{"num_hidden_layers": 8, "experts_per_token": 4, "d_shared_expert": 0, "hidden_act": "quick_gelu", "normalize_top_k": true, "router_bias": true, "init_std_router": 0.00902, "lr_router": 0.00228, "vocab_size": 1075, "tie_word_embeddings": false, "beta1": 0.95, "max_steps": 4052, "dataset": "wikipedia_en"}
Below are experts of layer 4 (counted from 0) of a mixture-of-experts language model. Rows are named router (the router's row for the expert), up (a neuron's input weights, with its number), down (a neuron's output weights, with its number) and show model dimensions 0-39. Each number is 200 + 40 x the weight over its row's rms, rounded and kept within 0 to 999.
Before each expert's rows: a language model's description of what the expert responds to; "comes before" lists some tokens at least twice as common just after its tokens as in all text. This comes from a sample of Wikipedia text that the model never trained on. Tokens count by the router's weight.

# expert 42
Description: Verb stems before suffixes
comes before: "ed ", "s ", "ing ", "t ", "s", "ted "
router,187,193,168,210,238,124,151,224,200,237,191,249,179,128,221,163,257,230,242,236,241,173,232,200,155,165,215,191,161,240,225,116,265,221,152,212,233,148,223,262
up0,193,185,142,224,122,228,235,173,188,131,192,288,113,183,226,209,173,206,217,256,244,254,259,209,215,197,229,200,233,180,141,148,143,156,138,251,155,107,227,138
down0,250,251,230,124,165,185,219,189,198,232,202,209,267,209,207,233,181,125,250,165,226,213,261,211,214,192,163,239,114,215,192,168,200,217,199,182,255,212,187,223
up1,167,146,206,231,192,258,210,182,205,86,142,207,171,174,183,220,138,121,142,175,180,163,169,178,271,170,220,232,142,207,183,177,237,131,131,171,205,175,248,247
down1,216,251,229,181,259,160,255,185,199,239,185,232,243,182,225,216,237,251,182,164,250,161,188,209,158,234,163,155,177,196,254,199,192,171,250,196,198,205,204,209
up2,157,159,181,202,189,131,256,180,305,216,225,92,172,122,160,149,263,184,201,171,224,127,250,224,219,168,170,112,267,229,290,214,132,239,185,209,207,95,168,224
down2,198,167,148,223,258,179,197,165,196,135,231,215,191,210,218,209,180,233,163,218,200,143,144,198,203,167,175,189,118,169,144,194,214,209,268,218,153,269,217,254
up3,190,277,225,250,226,158,227,197,196,239,193,130,245,185,180,142,189,212,242,153,265,198,230,169,184,213,179,215,196,157,193,235,185,249,179,187,180,154,115,283
down3,167,148,239,225,180,197,131,188,190,192,197,227,193,163,180,267,172,224,246,199,133,218,142,275,274,269,156,172,127,117,274,183,208,249,171,193,195,207,275,209
up4,178,191,245,229,141,203,213,153,195,213,210,254,171,193,185,197,270,248,180,163,205,193,243,186,185,189,212,195,154,298,132,219,191,227,152,207,179,252,215,234
down4,256,151,258,184,166,181,192,174,251,208,247,153,257,209,209,214,168,245,241,223,154,256,232,147,144,196,211,323,193,209,146,223,217,241,228,238,143,132,205,152
up5,202,259,186,229,274,188,165,252,252,153,228,168,190,161,197,172,250,241,150,169,180,176,155,217,219,176,200,163,262,164,207,256,213,177,264,172,202,220,243,212
down5,212,192,235,206,243,118,244,183,221,218,202,202,238,205,157,165,190,148,243,216,113,228,238,113,213,136,248,226,253,201,260,214,201,207,228,156,138,193,170,218
up6,179,195,207,197,256,213,284,235,238,266,219,243,125,157,196,176,160,202,252,159,182,238,283,140,200,190,179,271,196,256,212,234,184,195,154,220,168,177,229,201
down6,142,163,232,202,207,226,198,197,236,189,174,213,329,135,202,215,184,256,219,163,164,238,132,289,223,226,215,206,219,148,191,172,220,189,201,229,245,101,189,220
up7,237,236,188,260,239,263,266,83,175,192,174,240,262,151,221,111,216,159,194,230,255,196,157,222,214,201,140,198,169,203,195,199,195,115,196,211,228,165,195,219
down7,253,186,157,197,130,180,208,148,145,178,235,211,179,212,185,205,166,239,197,202,174,192,168,211,205,224,251,217,188,230,159,103,214,283,143,188,92,198,213,174
up8,146,267,160,221,249,141,187,221,184,136,170,214,212,146,172,203,140,177,212,216,200,223,176,175,196,279,233,187,282,182,222,197,219,241,269,190,264,212,155,232
down8,188,142,224,244,227,198,237,203,187,225,188,192,251,219,207,182,200,236,206,187,173,209,149,275,207,209,135,187,204,220,146,186,203,230,218,137,215,167,217,108
up9,161,193,206,215,222,157,203,229,221,228,125,140,244,172,205,184,257,203,200,250,207,108,265,226,133,225,166,228,180,194,192,205,170,159,161,148,193,207,229,240
down9,202,192,245,224,213,198,234,150,134,201,186,165,231,197,168,192,114,264,189,181,230,247,230,193,125,198,176,161,202,223,211,130,263,221,135,226,198,196,228,160
up10,140,248,197,155,206,144,196,155,155,237,172,209,215,263,280,313,199,267,220,162,171,201,173,194,182,258,213,211,157,153,198,223,270,219,209,238,197,163,178,196
down10,166,210,232,224,232,260,193,259,257,176,236,171,185,161,148,190,235,262,179,183,195,172,240,168,179,203,187,183,235,126,185,104,218,191,224,185,182,195,183,189
up11,259,207,235,113,118,192,202,175,166,214,189,156,177,205,241,199,200,229,222,138,211,196,147,130,169,192,149,208,154,188,169,151,213,184,240,177,202,180,212,198
down11,204,190,179,232,239,201,180,246,232,226,320,149,113,233,262,239,193,151,218,195,210,184,198,257,236,187,217,237,198,201,227,248,163,214,155,199,156,265,142,154
up12,153,171,200,199,159,222,125,184,216,233,154,182,173,197,201,150,187,136,131,170,178,205,193,164,262,130,210,178,170,159,254,215,172,189,215,246,145,147,148,202
down12,236,191,192,261,201,220,236,242,202,185,338,188,214,201,250,255,196,263,212,214,201,171,253,173,185,250,242,201,177,244,158,174,258,187,173,161,206,218,240,204
up13,224,326,156,155,216,201,193,189,189,265,206,176,222,159,214,171,202,171,152,267,205,195,185,211,215,187,295,252,275,228,198,148,169,136,144,177,248,173,222,238
down13,156,160,161,231,206,165,176,188,201,121,218,168,322,180,232,221,169,193,218,196,147,195,212,269,221,301,171,193,177,152,188,204,201,161,244,241,107,186,172,207
up14,128,280,222,169,258,180,287,231,207,152,153,216,171,280,177,215,210,193,184,207,250,191,231,195,183,187,165,219,139,205,165,132,188,269,206,201,221,271,217,197
down14,219,179,165,215,192,153,165,161,215,197,226,209,169,184,153,253,122,209,239,108,245,226,78,188,307,178,213,232,239,215,193,238,187,171,262,177,198,143,265,185
up15,256,229,206,208,211,224,227,195,170,225,221,155,261,178,257,167,188,344,235,180,208,191,197,172,207,177,252,234,226,244,191,162,205,196,161,206,205,217,202,182
down15,152,209,220,194,246,117,197,136,219,193,173,201,238,192,223,211,155,198,192,183,209,265,185,223,225,248,182,201,203,173,216,207,231,245,165,163,176,191,205,196
up16,272,230,193,145,225,184,229,169,207,203,145,216,93,233,180,222,219,99,183,166,207,173,170,227,248,156,179,206,197,204,210,214,184,220,288,240,225,157,208,245
down16,191,178,227,265,182,207,169,235,105,213,154,228,221,189,177,257,178,301,232,232,178,243,159,208,182,250,262,286,212,190,194,167,217,207,170,223,181,231,211,140
up17,188,241,194,177,137,196,173,191,142,192,127,247,166,212,227,151,132,191,148,236,175,151,274,148,160,166,216,174,245,205,233,206,234,260,203,198,198,150,247,218
down17,186,234,226,128,219,188,260,248,226,192,226,234,194,221,204,191,125,162,265,192,173,198,194,216,241,183,255,221,247,245,225,146,230,165,196,233,212,168,194,172
up18,208,255,285,243,135,176,221,254,178,175,162,170,144,149,254,164,209,175,194,196,177,154,176,216,229,189,234,180,217,218,230,215,228,153,166,189,211,223,180,232
down18,233,153,171,246,171,156,176,241,281,243,226,231,166,171,269,117,169,184,144,208,136,152,197,247,231,143,160,213,215,196,221,129,257,225,266,208,266,196,223,164
up19,166,160,228,203,245,163,263,204,200,125,153,216,176,238,163,167,168,199,163,257,131,180,196,243,179,268,254,155,141,201,228,229,208,207,188,184,173,179,205,210
down19,207,203,176,237,195,156,235,163,225,149,176,195,200,207,203,165,206,196,190,187,325,201,218,95,146,175,210,245,179,203,146,199,168,182,223,135,252,290,189,219
up20,195,240,187,198,196,252,222,222,223,175,188,174,160,128,328,221,159,176,197,249,195,252,144,244,149,188,188,172,201,249,174,208,172,166,162,189,263,199,146,209
down20,150,233,237,208,139,183,235,203,249,245,240,225,204,115,103,210,197,198,252,222,209,256,196,207,292,272,225,248,167,197,142,229,231,206,194,159,206,195,212,251
up21,189,196,275,157,209,121,305,196,167,196,254,164,179,242,148,191,254,238,225,211,232,174,294,160,193,215,250,171,245,171,235,191,255,201,153,211,221,167,149,159
down21,185,206,159,199,153,194,132,120,161,283,184,195,268,167,185,165,145,242,161,235,203,184,199,209,155,189,235,213,128,294,186,222,230,241,236,214,191,197,223,269
up22,175,188,148,189,189,229,235,192,157,217,119,125,203,173,211,162,175,170,151,179,158,183,256,153,180,193,174,161,208,189,195,181,151,180,204,204,176,209,203,155
down22,256,276,220,163,190,222,219,219,300,218,254,143,167,217,157,190,167,191,201,163,123,302,161,123,189,163,189,184,229,217,248,268,163,218,185,260,269,242,131,232
up23,230,205,196,233,237,206,213,188,180,192,193,183,221,158,188,157,219,175,184,141,259,172,196,155,197,167,196,141,168,177,171,126,173,238,137,213,266,197,204,326
down23,204,263,203,150,162,194,249,226,217,171,163,173,185,115,146,165,186,164,229,179,228,213,258,153,265,229,147,251,267,247,200,158,134,194,271,230,228,201,169,158
up24,216,202,182,198,222,238,120,222,155,203,196,300,177,215,194,256,212,242,168,203,210,196,235,180,151,341,132,230,193,180,226,163,274,194,148,229,174,283,209,193
down24,184,223,221,164,195,160,276,223,165,197,263,219,210,256,232,244,219,153,260,229,204,130,274,170,169,176,209,230,153,162,234,204,251,228,151,198,168,117,191,205
up25,210,163,210,243,178,192,130,262,169,165,203,170,205,104,269,166,234,275,189,202,203,132,188,127,170,187,217,203,180,200,222,180,224,240,132,179,175,183,195,218
down25,191,248,224,226,197,242,146,188,144,242,249,179,207,142,205,199,166,182,233,185,211,245,131,245,203,184,152,212,209,161,179,177,204,191,180,225,245,168,139,142
up26,177,224,171,248,207,256,212,250,165,191,188,237,217,199,248,188,281,202,242,211,125,150,237,190,205,252,209,169,180,161,214,213,256,152,146,141,174,209,189,232
down26,263,228,216,201,235,203,165,213,165,150,223,113,185,184,199,212,163,156,205,215,252,203,155,205,144,170,196,236,185,244,220,210,218,153,246,245,270,185,228,167

# expert 35
Description: Plural and verb endings
comes before: "of ", "and ", "in ", "were ", "to ", "for "
router,206,258,218,172,255,155,163,202,169,218,209,198,216,207,244,148,222,195,202,178,225,232,166,194,138,161,232,227,232,196,228,204,203,216,232,292,258,214,202,173
up0,202,183,174,194,125,221,148,209,215,165,201,194,126,214,254,240,314,240,180,181,235,247,238,237,198,117,159,180,248,151,197,206,228,180,239,197,196,243,172,179
down0,266,249,220,147,266,213,227,209,216,267,173,246,218,231,172,128,125,122,198,262,126,174,179,210,265,176,213,271,212,172,200,228,197,221,158,218,247,270,219,235
up1,143,225,218,195,215,233,203,178,237,197,200,76,245,231,173,202,200,186,226,203,221,196,167,277,86,218,177,187,153,175,204,114,171,160,180,254,190,173,198,216
down1,221,137,134,194,247,114,259,132,174,136,187,169,166,180,216,211,226,250,298,237,186,258,237,239,204,194,269,222,252,148,166,294,251,224,169,174,255,237,122,211
up2,160,239,182,148,218,209,177,158,215,126,191,292,181,168,203,258,232,167,134,203,184,159,197,263,221,153,175,208,273,144,190,83,231,207,161,261,208,202,248,229
down2,165,256,194,171,186,161,208,166,205,230,167,216,174,205,194,208,268,171,237,157,182,201,245,203,160,236,236,211,219,191,233,196,261,196,208,141,112,150,323,133
up3,245,254,216,259,177,181,256,138,172,185,200,175,206,209,163,182,268,266,256,109,210,162,227,242,175,186,193,178,171,222,102,227,217,108,156,234,189,243,178,201
down3,163,137,195,184,267,164,161,234,239,150,229,199,186,199,225,205,179,166,160,246,154,242,208,209,195,239,233,269,227,206,232,259,233,244,199,128,271,190,228,154
up4,205,225,205,247,139,217,213,246,185,111,215,279,235,171,215,229,244,192,236,121,173,212,181,182,199,183,281,213,177,177,193,240,165,243,218,154,186,182,228,279
down4,188,146,120,176,197,219,179,177,231,251,147,133,221,179,188,147,138,202,164,203,199,195,110,195,142,268,257,272,178,213,201,232,179,224,206,137,225,211,187,197
up5,151,141,202,184,132,167,258,153,175,213,221,213,207,203,212,212,277,163,193,134,162,222,242,190,254,281,210,211,250,204,246,187,163,224,241,271,194,201,109,234
down5,227,197,167,172,195,251,146,231,241,282,223,206,136,229,240,227,137,163,258,225,186,180,155,217,208,198,199,190,253,173,165,210,236,174,164,274,166,183,271,240
up6,255,186,156,245,214,220,246,232,142,152,184,235,181,223,179,241,181,202,221,183,140,183,200,255,208,272,228,181,228,183,184,179,148,156,195,186,199,211,193,204
down6,164,191,212,168,275,175,140,155,188,154,209,198,197,252,287,173,238,171,210,188,254,217,182,192,167,202,291,156,165,170,193,202,249,198,237,193,260,211,205,288
up7,167,85,218,220,199,168,224,167,174,172,250,193,174,274,244,179,156,209,224,175,157,192,176,242,214,161,204,168,185,204,243,187,210,228,195,165,154,196,173,240
down7,108,187,217,231,155,208,193,175,219,215,176,207,268,155,153,216,246,213,192,205,204,222,189,258,163,236,194,243,224,154,188,173,169,135,199,236,176,215,163,193
up8,170,207,243,203,218,247,278,179,213,177,148,178,179,188,151,259,250,219,167,272,154,197,123,168,105,161,190,206,159,199,250,186,200,197,274,184,177,222,172,196
down8,264,234,243,288,222,211,270,203,269,246,203,183,263,246,165,145,255,213,193,271,215,235,214,227,240,173,180,231,163,306,188,181,127,239,167,219,218,163,184,209
up9,220,126,160,222,185,215,263,177,114,189,181,244,140,161,227,171,168,147,230,174,213,183,218,253,225,175,211,117,208,131,207,196,191,249,163,178,251,190,205,151
down9,163,270,224,173,196,261,194,256,227,195,192,187,234,304,241,234,220,193,209,260,162,178,191,217,174,175,188,178,164,230,160,219,158,175,172,194,171,232,117,240
up10,140,223,244,277,187,213,165,125,221,123,182,208,240,189,240,134,245,145,230,182,284,201,236,172,216,173,185,218,247,211,181,162,185,149,223,169,190,194,168,147
down10,336,271,168,211,206,241,182,269,144,202,207,200,143,270,248,198,185,195,185,214,214,239,157,161,204,212,198,210,253,199,230,190,182,239,212,200,225,223,140,250
up11,172,187,205,223,233,237,200,141,203,187,184,197,134,202,218,184,215,187,236,236,146,226,242,176,242,152,164,225,282,196,206,223,253,198,259,265,178,209,203,172
down11,207,166,168,169,212,178,216,227,266,149,157,214,202,81,168,209,183,254,195,174,247,163,182,122,166,290,190,242,140,185,230,165,121,209,222,133,149,192,217,202
up12,166,177,212,248,160,194,186,258,171,299,233,196,193,182,233,197,217,266,119,187,230,165,189,196,178,258,160,240,187,195,215,183,243,244,193,143,220,266,165,190
down12,169,129,164,200,215,243,207,183,234,155,242,151,186,163,178,178,139,190,241,159,219,239,141,181,260,195,218,185,221,188,223,215,106,167,195,121,196,147,207,258
up13,180,198,243,206,166,189,234,207,165,218,280,191,191,215,238,240,235,257,211,202,232,176,170,236,161,159,223,146,150,186,197,169,242,216,243,257,231,179,197,273
down13,251,193,168,135,205,180,170,205,175,175,131,209,198,213,244,168,180,174,169,135,162,234,226,192,191,177,217,261,232,156,244,264,164,273,159,276,169,191,207,177
up14,161,162,202,131,226,216,222,170,195,207,219,205,195,192,225,181,139,150,197,190,262,143,215,164,231,238,195,244,193,253,176,170,258,89,148,223,169,163,181,200
down14,203,241,193,264,198,147,135,139,207,219,217,185,222,160,217,172,234,222,255,235,205,217,104,254,282,143,188,188,181,255,140,171,278,211,230,155,135,157,201,253
up15,231,216,200,178,194,106,205,116,253,296,192,265,177,220,217,182,187,134,269,185,184,181,187,144,177,156,204,170,189,214,292,173,152,208,179,206,199,246,182,202
down15,143,131,162,252,213,161,200,195,168,143,163,174,183,162,142,232,181,233,200,121,244,194,176,192,272,173,190,225,167,143,222,150,209,237,215,214,211,155,261,201
up16,221,201,241,239,191,174,272,195,170,179,241,141,196,158,160,231,180,259,194,151,229,207,209,180,174,241,220,145,202,251,147,208,210,208,216,182,139,198,212,216
down16,223,171,218,148,221,236,204,126,232,177,187,152,224,274,191,249,183,162,172,155,243,145,188,173,180,145,204,278,124,240,241,209,182,194,191,155,204,153,246,196
up17,176,223,226,189,245,212,190,230,138,181,204,314,141,222,162,171,182,138,183,186,168,161,212,154,122,178,233,195,137,176,151,278,282,270,214,151,192,155,171,174
down17,219,187,167,182,114,197,207,233,244,221,228,179,195,185,160,265,202,117,205,214,209,227,180,240,294,199,163,186,158,213,202,172,160,190,226,143,198,237,211,164
up18,191,209,256,207,159,201,143,214,228,232,159,209,169,193,210,187,179,232,203,170,237,260,151,217,258,187,277,251,191,151,161,270,151,258,227,215,209,157,192,167
down18,226,268,180,241,196,249,226,179,187,250,229,126,260,187,151,161,168,158,197,147,175,127,230,163,173,136,147,115,210,207,198,194,186,179,253,187,219,205,236,257
up19,149,155,261,182,181,174,182,195,271,172,211,212,226,152,226,248,173,268,226,163,212,305,229,184,223,248,215,193,244,187,204,186,167,230,184,249,248,140,242,176
down19,254,168,151,161,195,175,202,254,219,245,193,132,208,209,227,221,259,107,212,227,179,240,218,215,198,181,122,200,182,209,213,171,195,220,147,202,245,215,249,249
up20,143,120,197,173,221,184,192,227,164,199,163,138,172,194,155,132,263,155,245,188,181,215,211,222,130,223,185,227,231,171,212,155,272,190,162,192,255,173,282,123
down20,203,208,145,211,154,159,185,112,221,175,254,216,173,196,220,182,89,198,195,191,244,131,160,106,243,236,187,164,214,241,179,224,116,189,147,229,201,207,240,211
up21,239,137,182,184,221,225,194,267,183,166,201,258,183,152,177,185,166,199,226,243,118,146,150,140,235,168,197,211,237,157,203,215,105,161,292,173,237,174,201,221
down21,199,289,214,190,225,108,228,140,252,233,204,179,225,166,189,235,222,230,234,187,228,201,208,239,202,229,226,247,224,245,219,191,260,203,89,210,191,215,236,172
up22,206,119,124,183,214,114,169,206,187,254,178,239,191,143,176,171,230,216,229,189,225,176,158,195,203,182,275,180,154,157,165,224,227,203,177,219,246,206,229,149
down22,224,240,226,213,190,183,205,145,224,190,234,198,233,195,220,215,204,152,165,245,205,258,186,292,218,164,209,219,226,200,67,243,183,173,307,195,145,231,126,226
up23,185,197,179,221,77,259,136,191,158,178,234,178,165,172,167,173,171,211,221,168,168,181,254,169,182,170,207,266,281,290,228,167,128,179,229,211,214,272,131,205
down23,228,187,215,203,265,126,203,219,228,215,155,179,235,192,186,141,114,174,152,207,250,181,197,205,196,236,224,200,95,168,224,161,201,248,161,232,195,163,190,277
up24,149,117,169,181,174,186,166,173,186,269,227,258,220,237,111,236,307,203,179,199,225,207,151,229,209,297,261,206,220,227,204,184,150,234,250,218,177,161,225,154
down24,175,141,246,213,244,173,262,197,195,91,179,189,205,197,202,186,186,205,203,305,167,144,211,215,226,161,166,231,143,205,177,154,177,162,169,193,148,228,234,218
up25,173,198,240,227,267,230,227,215,267,187,154,192,248,187,144,233,220,211,234,147,219,264,120,155,87,218,228,215,202,125,201,191,223,241,171,151,160,184,208,306
down25,232,160,192,258,168,212,173,192,222,214,155,219,149,321,234,220,187,189,152,185,216,170,225,210,316,228,141,149,234,171,105,205,146,232,178,200,237,212,156,189
up26,255,245,232,183,121,251,267,220,228,240,144,198,155,216,283,197,225,159,187,193,151,146,233,223,216,274,169,220,288,167,114,223,163,238,183,233,203,254,197,238
down26,271,201,154,206,242,198,196,215,219,201,270,227,225,159,177,201,199,260,188,218,219,140,237,176,144,129,208,253,197,224,224,141,303,42,200,223,145,170,185,206

# expert 4
Description: Mid-word consonant syllables
comes before: "ed ", "ing ", "e", "e ", "t ", "ted "
router,134,180,182,217,178,236,202,248,256,182,224,194,122,194,131,189,219,196,198,226,165,172,172,192,225,154,276,188,128,196,219,176,260,162,252,248,125,109,225,239
up0,207,173,279,263,230,231,225,200,198,217,178,176,301,210,184,221,268,283,236,238,245,160,178,246,198,170,187,176,260,159,226,129,138,253,148,154,233,246,197,219
down0,182,161,141,139,200,287,129,160,126,286,224,235,172,159,177,201,205,183,181,196,224,182,206,255,276,246,171,168,174,287,137,202,126,204,223,209,174,166,205,279
up1,246,211,165,131,220,158,240,195,225,130,153,140,189,138,167,167,204,228,197,236,190,175,130,196,188,232,257,193,218,269,235,134,200,244,198,204,232,166,117,223
down1,226,174,211,257,143,207,219,161,229,180,162,214,204,173,171,287,191,193,134,201,213,211,194,233,236,226,197,183,133,157,235,190,221,155,187,144,256,179,245,204
up2,295,206,192,217,243,191,232,241,149,179,218,208,263,171,159,209,175,167,216,209,210,213,237,174,219,237,239,250,203,220,160,210,210,207,307,200,253,156,186,199
down2,203,130,169,214,115,212,245,139,276,249,251,181,193,246,237,218,235,190,204,266,224,155,220,163,152,181,172,274,141,170,162,191,228,226,138,159,191,260,148,160
up3,172,150,179,215,213,229,191,172,238,265,187,171,247,213,85,257,228,251,212,214,184,80,141,131,187,155,178,199,155,171,158,209,282,120,204,203,196,261,173,155
down3,163,233,218,159,200,218,174,209,165,106,217,178,125,195,239,156,193,145,250,157,272,159,164,167,214,201,126,208,255,249,174,183,241,211,141,215,249,183,215,213
up4,160,163,214,192,189,182,190,232,221,249,229,122,235,216,172,141,239,142,205,233,157,267,224,114,166,241,196,138,118,174,150,124,219,211,162,204,266,153,214,177
down4,208,208,166,258,163,191,188,147,224,101,166,267,231,227,262,231,187,277,151,173,279,159,228,141,209,178,177,191,208,142,246,231,150,216,197,168,211,200,215,201
up5,209,258,236,179,137,212,202,282,146,170,222,193,201,173,157,142,240,156,234,245,168,225,222,243,86,168,182,204,267,148,176,235,188,201,199,173,154,154,179,179
down5,225,194,251,216,208,137,261,166,230,206,219,173,225,220,182,188,160,179,194,237,208,217,218,191,321,205,244,185,117,153,176,183,143,200,154,232,244,204,193,201
up6,160,142,203,263,186,206,159,156,116,220,290,254,254,192,142,265,171,185,199,174,133,184,194,182,227,128,223,226,190,215,199,243,201,149,210,196,265,229,217,193
down6,178,224,248,159,270,219,214,207,181,242,143,149,116,177,200,198,208,202,268,225,215,188,111,247,101,234,267,203,279,175,209,204,196,140,264,164,185,205,186,255
up7,166,212,175,158,228,154,209,182,170,174,220,157,196,233,166,234,246,177,191,221,241,142,216,136,176,187,190,237,248,243,183,149,167,233,198,177,120,240,194,207
down7,234,235,204,246,163,326,254,196,173,175,197,217,157,161,209,239,194,178,209,264,151,121,175,233,116,231,219,221,169,185,268,301,280,243,166,170,172,202,155,234
up8,163,167,139,249,157,171,185,208,154,198,225,211,208,112,104,277,187,144,188,173,353,127,179,149,253,192,214,253,123,169,155,190,170,156,168,225,212,136,165,249
down8,169,158,238,142,231,234,228,90,208,316,204,163,188,222,191,212,274,278,205,294,202,271,236,231,227,240,201,244,238,234,227,184,234,164,235,220,224,112,223,228
up9,179,242,254,143,254,244,227,255,180,296,193,186,208,192,201,315,232,170,206,180,182,178,250,166,250,189,179,223,232,186,161,148,179,189,163,250,228,240,250,296
down9,210,166,188,203,288,184,165,139,181,165,203,218,178,180,227,186,264,194,241,233,247,160,187,265,179,204,196,192,182,221,231,227,196,221,260,255,203,205,206,144
up10,185,124,221,193,149,200,152,239,211,151,131,230,224,187,178,146,189,176,129,128,234,188,185,162,254,187,71,267,229,192,180,162,223,259,202,261,249,230,199,236
down10,194,204,246,261,234,187,232,266,180,182,233,246,249,177,211,199,279,207,222,203,183,160,237,235,210,205,227,287,243,191,211,267,155,177,293,88,140,206,246,217
up11,218,180,171,233,197,151,203,229,172,202,249,209,256,240,199,250,248,239,160,170,241,153,227,211,195,188,212,149,147,254,226,165,201,179,221,144,150,223,180,132
down11,249,250,175,135,119,239,160,135,256,142,242,249,237,193,238,302,230,100,216,188,189,165,173,188,224,171,169,202,241,161,218,302,205,228,178,168,148,217,186,229
up12,203,159,213,206,190,134,226,232,121,248,161,187,229,185,231,166,205,217,200,178,185,228,243,153,173,179,207,236,209,157,153,182,230,212,203,142,261,216,225,205
down12,205,250,222,217,238,205,175,96,193,162,254,188,192,161,216,172,196,221,191,190,219,202,201,245,254,270,253,172,139,233,182,208,189,197,213,270,210,231,190,221
up13,246,217,194,210,200,249,165,166,179,193,145,212,137,212,217,259,192,216,268,160,145,179,250,221,198,198,149,190,165,206,186,250,182,269,157,205,161,194,201,166
down13,163,193,236,175,171,178,285,126,301,206,227,173,256,267,128,190,232,229,208,265,240,206,230,175,199,197,223,190,197,239,192,216,229,154,296,133,196,221,242,162
up14,282,199,199,180,218,192,148,184,210,260,194,229,151,218,213,208,251,180,209,173,181,221,165,162,293,274,184,239,233,268,241,265,232,191,193,217,259,228,194,168
down14,182,207,192,207,201,211,267,224,211,132,260,156,241,157,154,165,137,222,197,227,197,242,248,83,132,231,205,145,248,235,204,144,126,184,176,53,239,276,224,189
up15,226,207,205,187,196,215,203,227,210,244,164,236,236,142,238,233,145,203,91,192,187,165,207,229,255,217,212,179,233,200,181,141,236,140,267,156,147,241,179,233
down15,276,216,204,183,218,192,242,199,141,170,257,289,184,224,181,245,195,186,242,135,253,138,156,169,142,196,155,243,113,161,200,194,162,254,134,187,209,186,162,169
up16,199,175,102,237,227,170,241,144,150,222,117,186,176,162,173,208,271,193,274,205,185,204,194,167,167,239,248,216,208,267,197,188,281,205,176,224,156,182,228,273
down16,168,223,222,187,242,128,131,169,133,185,208,201,182,262,215,177,211,209,140,216,190,167,196,253,173,162,196,210,184,223,192,213,201,155,215,229,233,204,206,204
up17,161,214,198,263,183,223,176,169,160,183,243,203,156,174,172,190,201,220,209,186,177,200,147,238,211,283,206,223,225,220,145,203,216,107,249,174,177,126,107,92
down17,249,165,236,232,127,199,196,212,180,217,217,306,299,197,152,236,183,234,208,199,194,110,227,199,195,232,145,246,169,217,207,157,176,244,134,109,264,254,227,291
up18,273,233,287,231,200,191,211,135,236,222,238,259,197,148,235,215,200,215,189,215,157,126,239,193,172,228,184,162,136,193,234,198,317,204,265,193,192,212,227,198
down18,158,222,122,154,260,185,234,199,175,169,174,261,245,121,182,188,255,185,174,221,197,180,203,257,125,167,226,290,221,218,190,258,139,190,182,105,223,156,119,187
up19,244,214,234,298,187,237,290,165,186,103,217,159,197,226,175,195,199,166,250,244,248,216,244,246,162,207,203,160,260,171,281,240,167,270,172,208,243,202,175,313
down19,191,197,109,207,222,209,113,135,132,239,129,161,252,240,234,174,157,208,93,211,198,154,177,211,282,216,273,229,223,224,170,232,131,179,239,202,187,218,208,236
up20,172,242,154,178,208,227,235,224,224,111,272,233,252,260,212,200,207,200,148,196,206,168,128,122,186,204,177,148,207,210,144,167,189,156,181,194,215,165,254,212
down20,166,223,161,218,194,142,190,215,198,278,157,264,173,138,188,241,231,192,226,200,219,182,227,221,191,169,203,227,243,201,229,225,158,205,236,232,160,160,191,236
up21,217,175,218,259,201,217,287,237,177,224,235,198,157,179,177,209,260,167,210,245,273,202,257,174,225,171,114,174,137,204,187,172,162,208,270,164,280,216,222,223
down21,192,197,258,225,162,209,152,248,228,211,163,276,200,219,275,177,213,196,214,137,191,147,215,130,197,176,257,234,302,239,279,162,172,228,225,269,174,236,165,153
up22,159,161,131,224,229,162,203,231,151,166,150,211,205,267,226,200,254,207,176,252,174,243,188,135,234,194,205,181,226,187,217,207,220,182,216,237,199,188,227,208
down22,193,200,216,196,206,107,143,201,281,212,222,190,205,140,229,152,174,210,226,169,143,141,250,164,210,140,185,269,118,169,126,206,182,231,277,208,147,227,160,186
up23,215,116,178,223,211,203,250,218,187,149,214,164,226,211,209,193,176,252,182,183,189,268,266,145,278,198,185,141,102,237,179,153,198,270,217,183,193,207,189,262
down23,84,159,237,177,248,240,227,194,200,266,175,164,209,115,200,163,187,312,226,189,180,164,173,254,192,292,222,228,228,266,269,206,189,242,205,203,189,190,217,249
up24,237,174,180,210,208,247,152,134,291,264,166,226,184,235,208,230,170,166,207,232,186,229,161,203,279,145,208,242,149,181,177,196,159,205,262,188,143,156,201,189
down24,112,155,181,184,237,233,252,171,149,179,192,221,205,164,240,201,187,211,185,164,81,127,222,158,200,197,187,283,219,186,265,240,265,108,130,257,149,248,235,257
up25,149,156,236,222,200,206,221,146,197,177,234,142,206,172,182,221,157,176,184,248,216,143,233,216,211,231,168,197,177,154,213,184,132,275,263,262,190,232,242,174
down25,234,188,178,216,213,170,200,267,243,250,223,244,299,169,313,209,243,193,190,149,201,177,174,203,251,144,194,247,248,137,191,181,194,193,181,210,252,185,195,236
up26,206,127,141,241,135,218,208,148,171,112,139,213,160,259,244,237,191,168,182,192,119,162,217,200,154,134,189,207,144,259,198,191,196,135,222,263,202,134,211,156
down26,216,233,172,228,176,184,212,176,191,256,147,182,122,233,186,243,206,237,134,157,175,243,191,133,265,191,182,216,166,187,106,165,232,259,278,141,156,205,224,189